Below are experts of layer 3 (counted from 0) of a mixture-of-experts language model. Rows are named router (the router's row for the expert), gate (a neuron's input weights, with its number), up (a neuron's input weights, with its number) and show model dimensions 80-119. Each number is 200 + 30 x the weight over its row's rms, rounded and kept within 0 to 999.
After each expert's rows: a language model's description of what the expert responds to. This comes from a sample of Wikipedia text that the model never trained on.

# expert 12
router,201,185,199,218,187,248,195,158,180,263,137,146,125,294,207,115,161,184,218,199,192,192,244,211,167,192,200,186,253,155,206,191,197,243,202,215,233,196,152,233
gate0,176,185,187,208,211,171,226,208,155,211,184,173,231,187,128,214,209,240,233,201,209,183,168,222,229,260,237,173,177,237,176,152,216,215,184,188,179,254,205,224
up0,198,235,191,184,233,200,191,186,186,218,210,173,234,186,185,157,133,206,224,214,214,241,210,230,257,216,189,158,242,168,167,186,134,145,151,211,144,246,224,144
gate1,179,171,155,198,183,198,207,192,195,164,238,223,172,210,118,186,183,180,171,244,263,196,168,185,222,203,165,205,208,190,207,157,212,194,160,163,279,220,199,182
up1,227,160,236,159,251,199,180,188,222,233,233,230,261,223,204,216,187,191,163,206,173,186,165,196,153,202,173,164,195,204,211,147,190,218,182,182,225,188,184,152
gate2,216,206,218,167,177,235,194,170,241,179,195,159,265,216,221,231,204,228,139,217,207,202,218,176,217,227,286,211,198,186,208,185,175,211,247,232,173,160,176,244
up2,157,184,212,191,218,222,220,197,229,209,194,133,171,177,223,217,188,211,186,169,199,218,211,130,249,208,149,226,198,196,115,256,200,238,262,194,174,209,222,186
gate3,201,179,194,222,168,201,206,193,187,208,178,191,206,213,212,191,155,171,246,216,253,232,211,202,221,179,212,217,221,179,207,190,246,242,212,153,214,209,221,185
up3,173,207,215,174,178,151,222,201,166,228,153,131,212,195,221,141,177,172,187,205,202,229,217,286,208,190,198,217,174,192,247,224,206,240,173,186,198,195,252,274
Description: Articles and possessive determiners starting noun phrases after prepositions or verbs, such as the, a, an, his, her, its.

# expert 1
router,112,169,189,183,220,238,199,164,192,217,195,183,206,219,212,206,221,159,229,195,256,221,193,231,172,179,212,139,227,215,195,153,229,230,238,170,198,216,212,255
gate0,202,204,226,157,197,220,247,181,167,187,213,208,209,175,196,195,227,206,203,206,185,165,165,246,178,166,184,152,196,169,184,165,262,145,183,183,161,199,181,224
up0,195,247,167,179,165,219,261,258,196,183,204,156,207,229,239,194,222,191,178,150,137,179,185,164,149,223,244,222,161,176,209,211,158,142,206,197,200,251,239,184
gate1,213,207,211,198,210,200,205,205,222,212,181,194,148,203,242,147,228,220,206,228,209,214,211,277,213,191,249,188,175,210,206,132,231,176,153,193,204,236,184,240
up1,199,225,212,199,200,180,193,218,221,213,205,221,256,221,182,205,211,190,180,210,163,162,261,140,237,180,123,194,190,211,180,200,175,209,159,175,231,200,216,184
gate2,202,164,182,174,217,195,143,274,225,222,203,195,221,190,243,194,210,191,201,227,199,253,194,219,180,188,200,206,231,197,191,186,258,249,185,193,155,171,195,246
up2,208,219,245,168,221,218,198,192,183,181,159,193,214,208,215,149,183,211,241,225,177,219,151,205,208,212,225,122,169,231,191,200,192,208,207,265,141,177,196,167
gate3,194,257,260,211,199,191,172,151,204,168,171,173,169,182,225,192,214,184,158,214,185,279,189,174,160,157,185,146,169,225,229,199,204,194,267,218,185,253,204,191
up3,206,194,240,196,190,160,146,223,214,208,166,138,209,193,239,115,179,186,161,190,179,237,174,224,169,156,145,174,232,231,247,142,198,250,215,147,215,228,196,151
Description: Middle and final digits of years, scores and table figures, plus capital letters in acronyms, such as 2'0'17, 19'9'0, O'A'K.

# expert 7
router,195,202,205,189,177,207,196,236,154,204,157,202,205,301,179,206,159,174,209,201,210,250,188,253,179,197,204,160,210,260,211,137,196,164,191,196,203,189,212,202
gate0,209,177,196,158,152,201,209,210,200,172,186,214,154,167,196,193,190,205,170,185,212,233,211,191,234,224,215,205,242,154,217,173,136,218,236,254,178,219,251,219
up0,239,209,161,217,184,142,189,196,157,214,243,263,216,187,218,163,241,180,213,199,234,246,245,230,194,229,242,158,208,219,233,224,208,195,205,194,168,214,238,188
gate1,191,174,208,190,276,205,201,169,233,207,168,210,241,214,159,111,148,201,165,157,240,174,235,230,188,186,234,241,171,218,237,198,233,191,145,203,194,215,192,153
up1,188,235,233,182,161,201,172,201,184,237,168,214,198,224,216,183,237,231,255,246,225,165,193,180,212,244,164,227,188,198,148,192,203,239,232,211,239,177,251,222
gate2,189,205,201,214,183,251,235,176,165,162,192,205,197,262,173,272,180,221,216,200,179,176,196,193,217,212,254,184,154,200,169,149,180,211,221,130,209,199,207,205
up2,182,212,204,185,222,199,200,199,241,209,164,222,200,228,208,167,224,132,245,222,199,184,178,243,190,152,160,217,227,211,244,241,191,247,196,221,221,203,182,207
gate3,229,199,215,182,205,224,189,212,215,173,174,179,169,183,240,211,197,184,225,230,172,246,209,257,189,198,198,164,166,161,175,218,230,228,134,164,173,215,228,218
up3,192,213,223,176,152,188,158,220,167,181,192,189,177,184,168,256,245,202,236,210,168,272,226,206,161,193,223,194,156,269,211,233,223,214,194,229,211,214,187,232
Description: Later pieces of labels in sports and data infoboxes, like Ven'ue', H'ome' runs, P'osition', and word endings such as -ion, -ate, -ade.

# expert 2
router,220,199,206,212,244,226,205,244,218,198,185,175,161,252,175,168,236,153,207,266,187,214,222,213,185,197,211,182,181,239,192,206,156,214,228,145,245,213,178,229
gate0,156,242,202,195,241,220,206,187,227,208,229,240,129,160,187,197,205,170,231,233,152,181,167,215,161,169,171,167,186,126,185,229,205,165,148,156,223,161,210,178
up0,185,174,207,224,271,213,194,215,219,217,216,186,117,195,195,222,252,214,236,186,157,194,173,188,206,181,169,174,164,168,226,219,156,166,182,188,189,172,195,222
gate1,235,222,156,203,224,241,228,175,146,218,186,219,237,171,235,135,207,233,208,169,231,218,212,213,212,221,217,250,199,199,179,197,176,201,172,226,188,169,198,230
up1,286,178,209,191,218,209,216,196,259,139,203,216,187,148,258,166,203,191,174,237,224,166,215,222,191,240,174,241,174,183,193,231,222,226,174,167,253,178,217,185
gate2,247,214,213,265,222,136,243,231,169,266,202,179,184,261,199,202,164,123,175,189,251,229,188,208,182,199,185,163,176,233,218,177,187,193,211,200,216,206,224,215
up2,218,196,222,214,219,171,225,200,167,202,201,169,224,212,202,201,185,122,131,210,188,238,187,189,161,232,160,141,226,243,186,176,263,185,229,234,194,118,239,219
gate3,225,163,175,216,187,177,211,215,182,177,178,235,237,225,145,240,235,197,183,170,193,176,209,237,165,152,184,191,206,180,184,201,176,194,234,214,200,200,161,234
up3,240,196,238,171,217,248,141,186,241,205,224,165,186,228,256,144,217,164,117,214,209,211,188,220,199,175,176,187,246,226,214,253,269,223,248,216,189,185,160,213
Description: Bare spaces, opening parentheses, dashes and slashes, mostly in tables and infoboxes before numbers, e.g. "1.90 m (", "coast-to", "/km".

# expert 4
router,164,202,197,143,192,211,134,165,223,162,228,165,188,233,212,199,214,198,185,258,272,213,208,194,192,198,181,202,213,190,188,228,183,129,241,202,197,206,190,212
gate0,175,255,158,196,180,207,156,151,245,228,194,210,218,167,208,194,157,237,185,195,241,156,247,195,187,150,206,169,240,253,208,203,180,200,167,218,202,215,204,193
up0,194,182,227,179,196,206,218,213,169,196,223,188,176,237,150,271,207,152,171,232,169,229,188,266,179,214,190,213,172,195,243,214,240,240,174,190,238,174,142,169
gate1,165,146,244,156,158,179,216,215,150,204,228,208,203,296,153,197,220,221,228,155,246,216,207,147,207,189,214,212,225,199,149,246,245,201,223,132,235,247,202,167
up1,162,173,221,162,190,223,235,222,181,265,175,186,234,198,224,241,179,206,213,240,219,183,183,181,193,215,236,159,197,155,227,179,148,214,217,201,159,187,165,191
gate2,169,204,162,215,169,176,201,220,212,152,170,188,205,210,230,246,215,242,192,196,212,162,202,194,210,163,237,226,199,178,193,183,194,171,245,180,171,199,211,209
up2,202,186,177,177,178,235,194,195,233,137,165,210,213,179,161,228,225,178,196,192,171,140,216,207,189,225,230,201,241,115,192,248,207,245,230,211,208,223,204,212
gate3,201,183,236,154,211,165,179,233,191,181,188,235,165,169,210,144,246,136,235,247,180,194,170,215,246,214,168,204,212,228,188,222,163,252,173,182,208,198,225,252
up3,184,221,200,197,159,224,193,212,208,252,203,246,169,214,199,217,228,211,186,190,219,241,195,158,168,160,189,244,187,179,277,175,210,196,249,211,204,179,165,159
Description: Word-final s pieces such as s, es, ers, ations, ies ending plurals, plus word-internal s as in comprehensive, Minnesota, Besides.

# expert 0
router,193,130,209,180,198,240,188,186,203,194,208,197,211,174,247,180,178,218,236,250,190,188,205,210,158,189,207,182,276,195,176,241,160,198,204,177,192,199,171,181
gate0,221,230,180,233,226,160,159,246,166,216,180,166,227,162,192,202,208,141,264,186,181,175,174,208,230,198,207,181,258,178,242,250,213,140,207,191,230,206,202,190
up0,156,173,209,188,182,251,178,186,226,216,178,192,189,231,193,195,247,241,200,182,183,214,201,268,239,217,182,155,209,146,211,220,207,253,172,238,208,213,184,206
gate1,195,173,265,223,226,200,174,239,190,196,209,198,219,181,224,189,202,230,238,224,188,265,232,222,210,146,181,178,240,179,157,219,162,207,251,195,159,218,177,155
up1,226,208,224,181,185,210,228,216,177,185,174,192,146,223,197,192,140,149,215,190,206,213,143,153,203,210,210,219,159,167,183,161,186,230,170,202,188,260,167,151
gate2,196,200,251,236,145,191,207,216,245,176,207,204,231,167,163,195,193,186,173,213,156,175,193,208,185,126,211,175,165,170,171,205,261,244,197,213,266,227,242,197
up2,179,195,210,214,190,213,188,260,139,251,208,197,209,219,223,148,213,204,221,211,241,183,169,162,220,190,222,209,188,201,190,169,178,169,155,249,172,194,183,158
gate3,170,200,186,201,199,235,266,223,197,192,216,165,215,191,273,216,195,212,163,156,217,242,209,172,206,176,226,251,114,215,168,209,175,218,244,242,226,196,216,173
up3,182,257,175,257,155,229,197,212,246,200,199,166,220,191,205,174,217,216,200,134,225,166,262,157,193,199,237,216,219,182,124,204,199,215,175,248,178,227,203,228
Description: Past-tense and participle suffixes like ed, ated, ired, ing, plus sentence-final periods and closing parentheses in prose and tables.

# expert 9
router,212,164,202,158,187,230,163,205,196,193,150,162,218,222,149,172,261,208,197,200,208,211,183,201,192,211,208,187,196,186,191,160,182,246,249,193,166,204,223,209
gate0,177,158,236,178,200,261,164,212,170,175,196,173,155,234,205,213,224,240,188,195,203,169,176,198,122,153,215,234,228,218,223,258,214,188,224,200,237,221,178,195
up0,212,204,229,215,198,222,246,185,201,160,192,260,173,227,186,171,208,199,188,230,221,196,226,265,200,195,179,234,180,218,160,185,222,194,177,194,221,218,188,168
gate1,187,170,174,201,188,188,152,210,220,161,149,195,214,164,241,148,178,162,206,221,170,154,248,232,155,261,135,202,281,269,240,195,239,273,195,182,183,197,218,233
up1,201,146,257,217,205,239,207,269,165,192,173,220,206,219,205,202,185,248,188,172,236,181,209,172,251,167,239,151,183,214,235,181,146,190,183,203,203,207,185,245
gate2,181,178,166,212,231,235,194,198,208,149,194,206,181,228,153,196,184,186,200,157,191,210,173,186,169,203,193,257,189,223,160,188,173,235,243,202,200,219,243,158
up2,189,178,189,252,187,177,262,107,200,164,150,222,189,158,234,245,192,219,193,226,203,203,170,180,186,245,258,208,187,205,112,117,203,230,224,155,152,202,202,231
gate3,234,193,202,172,173,239,149,177,244,181,211,212,213,193,187,242,205,170,181,178,190,221,168,214,161,199,183,185,170,129,185,193,173,175,186,162,174,168,193,196
up3,215,200,249,232,202,174,214,215,194,224,230,217,199,194,169,229,223,192,188,221,234,189,224,182,233,204,202,166,157,189,211,178,225,164,189,136,245,179,153,225
Description: Single capital letters starting a proper name or title word, often in tables or after "the", such as 'H'awks, 'R'hee, 'S'ong.

# expert 10
router,191,132,193,213,253,235,163,182,204,208,195,184,225,236,227,219,191,179,177,222,184,172,194,191,173,97,224,171,227,210,197,218,161,225,177,189,236,182,166,253
gate0,193,176,184,189,187,146,197,176,218,248,217,188,271,197,202,141,150,182,197,195,209,214,245,198,252,160,212,221,219,180,256,208,163,212,234,189,205,162,192,220
up0,178,202,203,183,181,223,174,130,163,208,206,199,184,182,149,176,158,184,151,174,218,155,222,152,206,174,148,175,204,175,163,254,147,187,192,225,194,198,220,168
gate1,147,184,204,228,175,203,172,184,175,183,152,182,202,232,220,196,189,165,153,242,205,253,235,218,180,190,215,172,199,177,224,182,227,169,180,233,219,206,201,232
up1,148,201,158,213,208,195,228,153,214,213,199,244,236,181,192,183,173,264,190,220,226,189,224,150,221,190,243,174,189,269,211,155,240,222,228,191,181,236,257,197
gate2,209,200,214,249,185,222,275,214,203,173,184,205,158,190,215,186,198,143,155,196,215,184,205,229,244,161,225,203,203,214,185,191,230,222,225,193,219,149,229,237
up2,197,233,215,197,209,203,176,220,212,244,196,262,159,183,166,274,193,269,214,200,148,176,163,155,143,223,215,228,163,189,221,200,234,207,196,197,168,239,207,201
gate3,239,199,232,143,193,231,211,184,155,205,219,198,242,244,235,226,249,258,146,234,195,154,172,200,216,154,226,254,179,190,168,272,158,179,204,195,176,213,254,240
up3,250,213,219,184,182,236,214,170,196,197,214,218,246,243,240,183,203,222,159,214,176,176,172,189,211,170,222,237,211,204,210,261,185,183,198,176,171,191,245,193
Description: Newlines, table row ends, section heading markers and paragraph breaks, plus opening quotes and copulas like was, is after subjects.

# expert 3
router,199,198,219,146,165,228,131,209,218,218,249,202,194,213,172,198,199,197,261,200,199,173,212,232,159,196,204,207,201,203,155,206,210,207,194,179,253,194,132,183
gate0,165,213,214,180,157,178,233,239,232,200,183,143,203,232,187,178,202,174,207,205,214,186,209,203,226,203,189,187,200,195,221,167,158,238,220,166,203,159,173,151
up0,166,160,225,185,196,211,196,162,187,185,242,202,158,251,180,201,225,193,238,180,179,186,210,215,203,202,208,182,245,183,248,216,139,222,206,184,241,186,196,215
gate1,231,219,233,197,209,227,190,179,171,161,179,212,167,200,243,168,233,178,228,156,194,172,161,222,187,164,224,224,175,206,219,237,170,225,251,256,231,218,191,195
up1,216,225,191,168,194,227,219,221,200,217,217,156,156,244,90,218,223,112,190,197,160,182,238,241,239,229,177,186,203,154,209,223,204,156,191,192,227,238,236,246
gate2,152,190,188,178,166,206,186,208,196,181,216,225,219,171,164,202,185,186,183,155,183,210,191,227,136,158,178,194,219,186,229,184,132,143,113,204,198,191,178,255
up2,188,162,222,154,160,184,233,183,198,185,223,175,186,166,211,197,217,183,201,183,169,182,263,235,174,255,166,187,168,209,172,189,113,166,187,162,192,232,188,118
gate3,148,234,203,235,191,212,223,226,184,161,186,165,164,156,197,246,175,245,211,180,218,187,197,163,261,195,182,215,191,178,210,168,181,190,181,192,195,233,88,169
up3,216,190,215,208,206,231,195,242,232,231,203,152,202,202,186,159,216,162,220,204,232,177,222,162,239,189,212,210,200,184,226,136,179,182,201,218,158,217,131,228
Description: Syllable pieces in the middle of a word, especially after e or he, such as ple'ad'ed, overhe'ad', Tyran'n'y, Götting'en'.

# expert 11
router,187,192,125,124,167,209,192,245,240,241,191,185,147,224,173,235,221,190,254,194,224,190,201,191,131,199,232,204,201,176,199,165,172,163,286,168,207,211,171,200
gate0,179,165,201,203,217,165,184,203,217,211,210,212,192,202,212,166,209,192,210,194,214,204,195,164,259,213,169,249,166,151,209,180,206,160,227,175,195,186,269,185
up0,208,257,228,158,222,195,153,149,154,192,161,193,252,187,209,246,189,171,218,237,238,205,195,215,183,249,191,219,188,237,226,175,204,162,225,204,202,187,192,187
gate1,194,222,192,178,218,193,202,177,224,148,191,254,189,210,200,253,188,163,235,219,162,191,163,260,197,167,207,205,230,194,230,189,203,218,240,207,224,220,196,186
up1,193,189,177,252,221,211,167,211,175,202,194,232,182,169,189,166,208,223,155,200,207,199,167,182,203,199,132,172,181,204,157,218,230,198,217,199,235,165,210,303
gate2,205,204,168,223,167,206,151,183,200,298,223,219,188,182,261,225,197,221,181,146,198,188,245,163,199,162,209,195,228,168,199,235,182,255,238,157,199,176,192,200
up2,207,211,208,200,200,161,174,232,236,153,195,197,215,202,209,201,185,188,243,163,156,234,109,221,205,241,218,164,212,194,203,194,223,205,227,221,226,204,213,181
gate3,159,180,178,180,260,211,216,226,209,218,207,234,167,182,156,196,215,127,223,195,198,173,186,205,200,276,182,200,240,192,202,165,235,186,167,210,210,236,171,245
up3,175,232,227,206,215,178,184,198,121,261,228,273,175,184,165,174,179,180,225,200,203,221,154,242,186,219,252,161,237,178,216,244,219,211,147,260,224,189,189,230
Description: Letters and syllables inside non-English personal and place names, often l or h, such as Ger'l'ache, Sz'l'achta, G'h'asemi, Verk'h'ovaya.

# expert 15
router,112,185,220,168,191,243,184,144,189,229,199,153,197,183,185,238,137,191,259,187,206,212,242,218,170,205,205,193,209,244,188,212,165,164,181,178,242,252,237,151
gate0,175,203,217,188,178,213,234,206,190,178,214,233,190,189,222,205,192,197,201,213,175,173,182,186,237,174,194,165,218,224,155,163,200,151,211,178,201,251,164,182
up0,198,256,133,221,224,212,229,164,216,243,181,194,163,242,175,214,157,234,224,200,139,177,249,234,193,202,222,206,201,142,216,220,171,223,165,194,189,191,219,196
gate1,140,198,180,195,206,192,164,188,216,244,158,194,239,184,212,208,225,160,246,141,187,165,222,236,187,206,254,207,207,218,206,230,189,192,160,173,213,217,199,184
up1,209,192,243,156,230,129,156,187,252,203,189,186,195,187,222,221,199,138,215,253,201,190,226,226,230,202,275,233,178,244,219,183,271,191,166,172,202,176,197,197
gate2,184,230,211,221,224,230,163,174,167,226,161,238,253,182,189,283,177,166,234,207,228,168,228,221,210,181,192,184,159,249,182,203,203,224,193,180,197,218,218,162
up2,177,213,179,210,196,248,222,194,190,198,178,185,201,202,236,143,226,246,178,217,216,208,233,174,246,178,237,137,235,176,165,185,208,184,190,223,263,176,209,199
gate3,229,219,193,191,215,253,231,218,154,241,182,124,229,196,177,198,181,182,240,171,119,152,205,186,166,225,166,203,167,155,231,213,143,214,188,180,225,191,177,223
up3,247,205,171,177,148,175,214,169,130,171,241,216,198,189,157,165,240,157,170,157,240,237,237,201,198,166,129,242,220,192,171,187,205,217,220,197,184,186,172,188
Description: Stems or middle pieces of everyday nouns and verbs in sports and history prose, such as brie'f', qu'arter', kn'ock'ed, season, film.

# expert 14
router,173,147,195,157,250,233,193,218,202,270,163,218,211,185,208,118,230,194,204,211,213,197,192,217,188,197,230,233,237,282,175,175,209,233,218,212,205,254,187,188
gate0,206,176,192,269,173,221,199,199,163,181,174,183,241,249,187,183,160,153,223,222,217,171,181,232,181,160,201,192,208,182,199,176,270,209,170,251,181,183,212,179
up0,205,198,177,222,227,213,224,196,180,193,196,170,241,196,237,194,197,174,171,220,206,183,179,231,153,245,197,241,268,183,207,180,148,207,216,224,217,224,174,197
gate1,186,206,202,158,220,194,157,192,199,216,182,204,184,219,216,227,180,209,128,237,185,186,237,232,164,203,236,181,188,190,160,210,232,192,214,227,179,198,191,162
up1,189,209,221,172,136,240,191,222,260,229,272,218,216,186,138,165,161,219,175,178,207,201,139,199,173,191,223,174,200,233,216,209,220,188,229,146,184,192,182,196
gate2,238,232,124,132,209,208,179,223,199,236,204,202,242,196,187,206,187,191,214,167,136,210,192,225,203,193,211,216,232,245,192,167,190,194,226,230,238,169,177,178
up2,209,188,147,196,196,204,171,226,262,199,139,146,182,161,220,153,202,226,234,189,231,239,138,192,242,200,183,146,166,163,161,167,196,219,157,162,172,210,257,207
gate3,151,194,188,227,237,161,144,258,216,210,175,214,230,172,184,154,219,200,196,184,198,268,177,220,255,159,233,225,256,259,165,225,216,251,222,210,180,234,240,199
up3,217,185,207,237,164,228,203,190,179,252,164,178,226,221,243,245,193,158,184,169,223,207,207,193,157,190,216,201,162,189,242,224,221,209,181,181,218,149,181,219
Description: Short opening consonant pieces of a word, often after the, a or a prefix, e.g. g in pregnant, l in lunch, rail, int, dec.

# expert 8
router,243,181,200,196,240,290,221,173,179,241,139,193,215,197,207,163,197,168,194,171,228,212,207,196,230,199,203,183,246,193,180,164,203,189,182,141,154,279,218,249
gate0,207,225,199,198,174,271,182,199,214,191,168,237,203,196,208,170,198,201,238,159,247,222,172,202,234,207,152,182,251,229,176,150,219,205,186,180,181,207,202,282
up0,161,214,207,150,271,259,187,190,171,223,249,194,220,204,250,156,208,216,150,171,204,227,227,212,199,197,202,217,175,193,233,182,134,178,211,183,179,165,184,180
gate1,184,203,191,143,189,228,253,203,234,179,175,205,229,227,225,188,193,196,204,136,186,217,216,194,199,216,222,162,206,179,182,256,198,171,197,163,135,171,128,186
up1,237,157,214,264,213,189,132,187,184,239,219,152,175,155,170,224,205,210,205,253,172,207,176,163,198,168,181,212,206,210,196,143,198,181,237,233,210,215,231,192
gate2,165,151,216,221,197,199,253,176,156,192,187,229,220,217,239,235,214,176,179,205,208,211,198,187,204,183,156,161,151,172,213,196,215,147,186,201,161,170,210,235
up2,184,132,210,186,247,202,231,203,231,173,256,215,232,157,194,143,128,199,203,201,248,219,181,185,194,159,178,255,150,129,240,232,183,201,166,201,202,183,188,234
gate3,163,166,181,182,269,219,224,214,169,252,117,189,200,249,170,163,161,209,186,219,229,225,193,219,195,200,158,160,209,237,239,192,191,202,225,250,160,194,157,216
up3,177,166,204,211,193,226,227,169,179,189,198,197,270,239,144,153,158,210,227,206,209,214,236,198,207,187,213,240,198,196,211,201,217,172,204,202,162,140,165,207
Description: Numeral digits, especially leading 1 and 2 of years, birth dates, heights and stats, e.g. "(1949", "May 2021", "1.87 m".

# expert 6
router,216,226,210,131,214,241,201,203,234,171,216,201,205,216,207,196,178,216,242,268,209,152,238,224,142,207,217,212,191,189,173,203,228,186,221,175,178,183,220,232
gate0,178,198,200,173,170,235,232,187,228,203,202,195,197,238,241,194,192,213,206,189,263,137,234,184,245,156,253,183,216,199,173,195,172,193,247,190,217,187,186,219
up0,240,214,197,228,252,170,230,165,219,238,198,217,191,206,216,201,228,173,160,195,166,146,259,190,195,196,179,244,240,160,192,219,223,211,228,213,229,220,215,217
gate1,214,261,168,152,189,204,181,189,261,211,240,188,213,191,228,191,234,222,219,156,205,207,232,231,188,213,183,201,171,214,200,172,222,189,193,235,207,190,265,198
up1,188,215,223,117,188,193,191,214,246,197,198,177,173,200,185,214,215,206,131,205,188,197,192,214,234,205,185,209,180,186,172,169,200,206,200,261,239,187,200,234
gate2,163,241,243,197,247,219,212,184,278,219,241,232,190,182,235,264,190,154,257,203,188,192,181,227,166,166,237,213,224,172,151,242,187,223,182,158,182,192,177,193
up2,174,245,185,210,204,253,235,191,225,194,175,186,235,233,250,171,254,186,198,229,184,197,215,193,209,201,212,182,210,241,229,141,192,230,179,210,163,233,205,166
gate3,182,256,187,217,146,204,209,205,164,195,227,190,203,230,137,155,214,218,168,164,221,174,185,216,253,213,183,202,239,264,224,223,207,189,146,193,222,203,186,179
up3,208,179,156,215,230,145,203,220,203,234,217,176,208,251,214,202,181,167,207,225,260,233,230,225,163,210,195,210,214,98,253,166,213,226,241,200,182,202,204,250
Description: Middle and final pieces of proper nouns and place names, plus nationality words like Indian, English, French, British, e.g. Hungary, Bagalkot, Tippecanoe.

# expert 13
router,222,175,217,214,235,214,184,199,234,233,157,163,120,219,218,206,184,219,220,245,215,204,215,234,166,161,228,239,278,219,182,154,194,220,211,186,137,188,231,192
gate0,186,151,173,155,203,184,186,181,214,216,229,183,261,153,190,162,219,191,145,221,131,138,167,191,206,163,241,166,175,195,169,204,181,247,200,207,165,158,234,197
up0,178,210,205,170,172,168,210,199,191,193,208,198,225,233,201,209,212,206,206,238,196,194,175,182,212,118,137,218,233,222,235,186,196,204,221,155,211,185,171,183
gate1,174,225,218,223,228,149,200,227,165,216,198,207,230,186,177,228,194,159,166,216,199,208,154,218,174,186,202,173,238,157,178,191,195,200,216,192,183,192,226,181
up1,176,193,188,215,199,161,207,201,138,208,197,235,244,161,153,223,198,165,197,260,202,191,162,223,180,220,218,190,195,167,198,188,169,187,210,191,194,193,223,217
gate2,266,176,169,209,158,208,228,204,154,190,229,162,252,206,189,166,240,170,236,235,178,141,169,197,244,236,191,185,198,184,217,219,203,195,181,180,183,185,233,190
up2,159,253,197,243,237,173,180,161,224,246,251,236,217,215,218,153,136,203,167,257,260,229,187,243,181,188,192,215,241,198,175,202,194,192,173,191,241,216,205,200
gate3,224,207,229,236,207,187,171,177,221,186,192,181,141,177,143,217,209,212,233,214,216,230,147,207,218,250,211,150,245,178,189,189,213,227,156,165,185,208,189,250
up3,229,219,178,201,227,207,128,217,189,182,211,212,202,239,213,219,205,175,199,184,240,213,227,178,191,193,171,154,157,161,208,159,222,223,217,264,163,230,193,178
Description: Table cell pipes, especially after numbers or closing brackets, plus list connectors in running text such as and, but, or, semicolons, commas.

# expert 5
router,196,198,122,257,167,184,176,231,210,182,182,185,151,231,219,184,203,176,202,254,233,208,191,214,239,181,201,168,192,194,162,192,206,220,254,176,266,219,204,190
gate0,184,173,189,245,196,180,287,208,175,173,264,218,165,143,184,194,190,241,199,156,216,163,218,120,204,179,152,202,201,146,134,181,202,203,256,201,183,166,170,208
up0,256,178,161,204,230,203,237,184,218,268,190,169,132,243,173,190,220,237,154,219,203,235,203,257,216,223,220,262,170,150,221,169,158,182,187,200,173,212,196,195
gate1,200,191,211,195,202,125,217,210,192,220,214,184,178,222,211,230,226,192,191,174,204,212,195,227,154,150,186,219,190,172,183,217,192,208,206,233,240,136,161,203
up1,199,211,163,211,247,151,208,230,218,154,165,209,237,225,238,235,229,146,174,231,251,255,181,182,170,209,207,228,213,167,211,261,191,197,226,235,188,195,175,208
gate2,240,125,219,212,145,263,183,166,246,145,245,162,152,161,147,159,192,169,170,192,183,237,225,241,181,160,192,210,169,204,212,188,192,194,283,235,231,224,218,214
up2,216,228,162,236,187,222,161,182,242,199,134,207,198,167,222,207,197,198,139,178,196,242,180,210,180,257,233,189,192,186,173,151,207,212,190,176,170,258,167,211
gate3,164,178,233,180,157,156,197,176,256,231,170,218,191,215,185,186,157,141,169,225,198,175,220,176,180,197,222,182,203,173,94,176,182,214,200,176,245,226,198,191
up3,209,194,185,246,208,207,223,226,159,194,177,210,189,168,183,176,201,183,230,195,211,221,178,180,243,252,169,208,233,177,269,197,170,171,190,213,121,226,203,163
Description: Labels and colons in taxonomy and data infoboxes, such as Kingdom, Suborder, Explosive limits, plus coordinate letters and common short prepositions.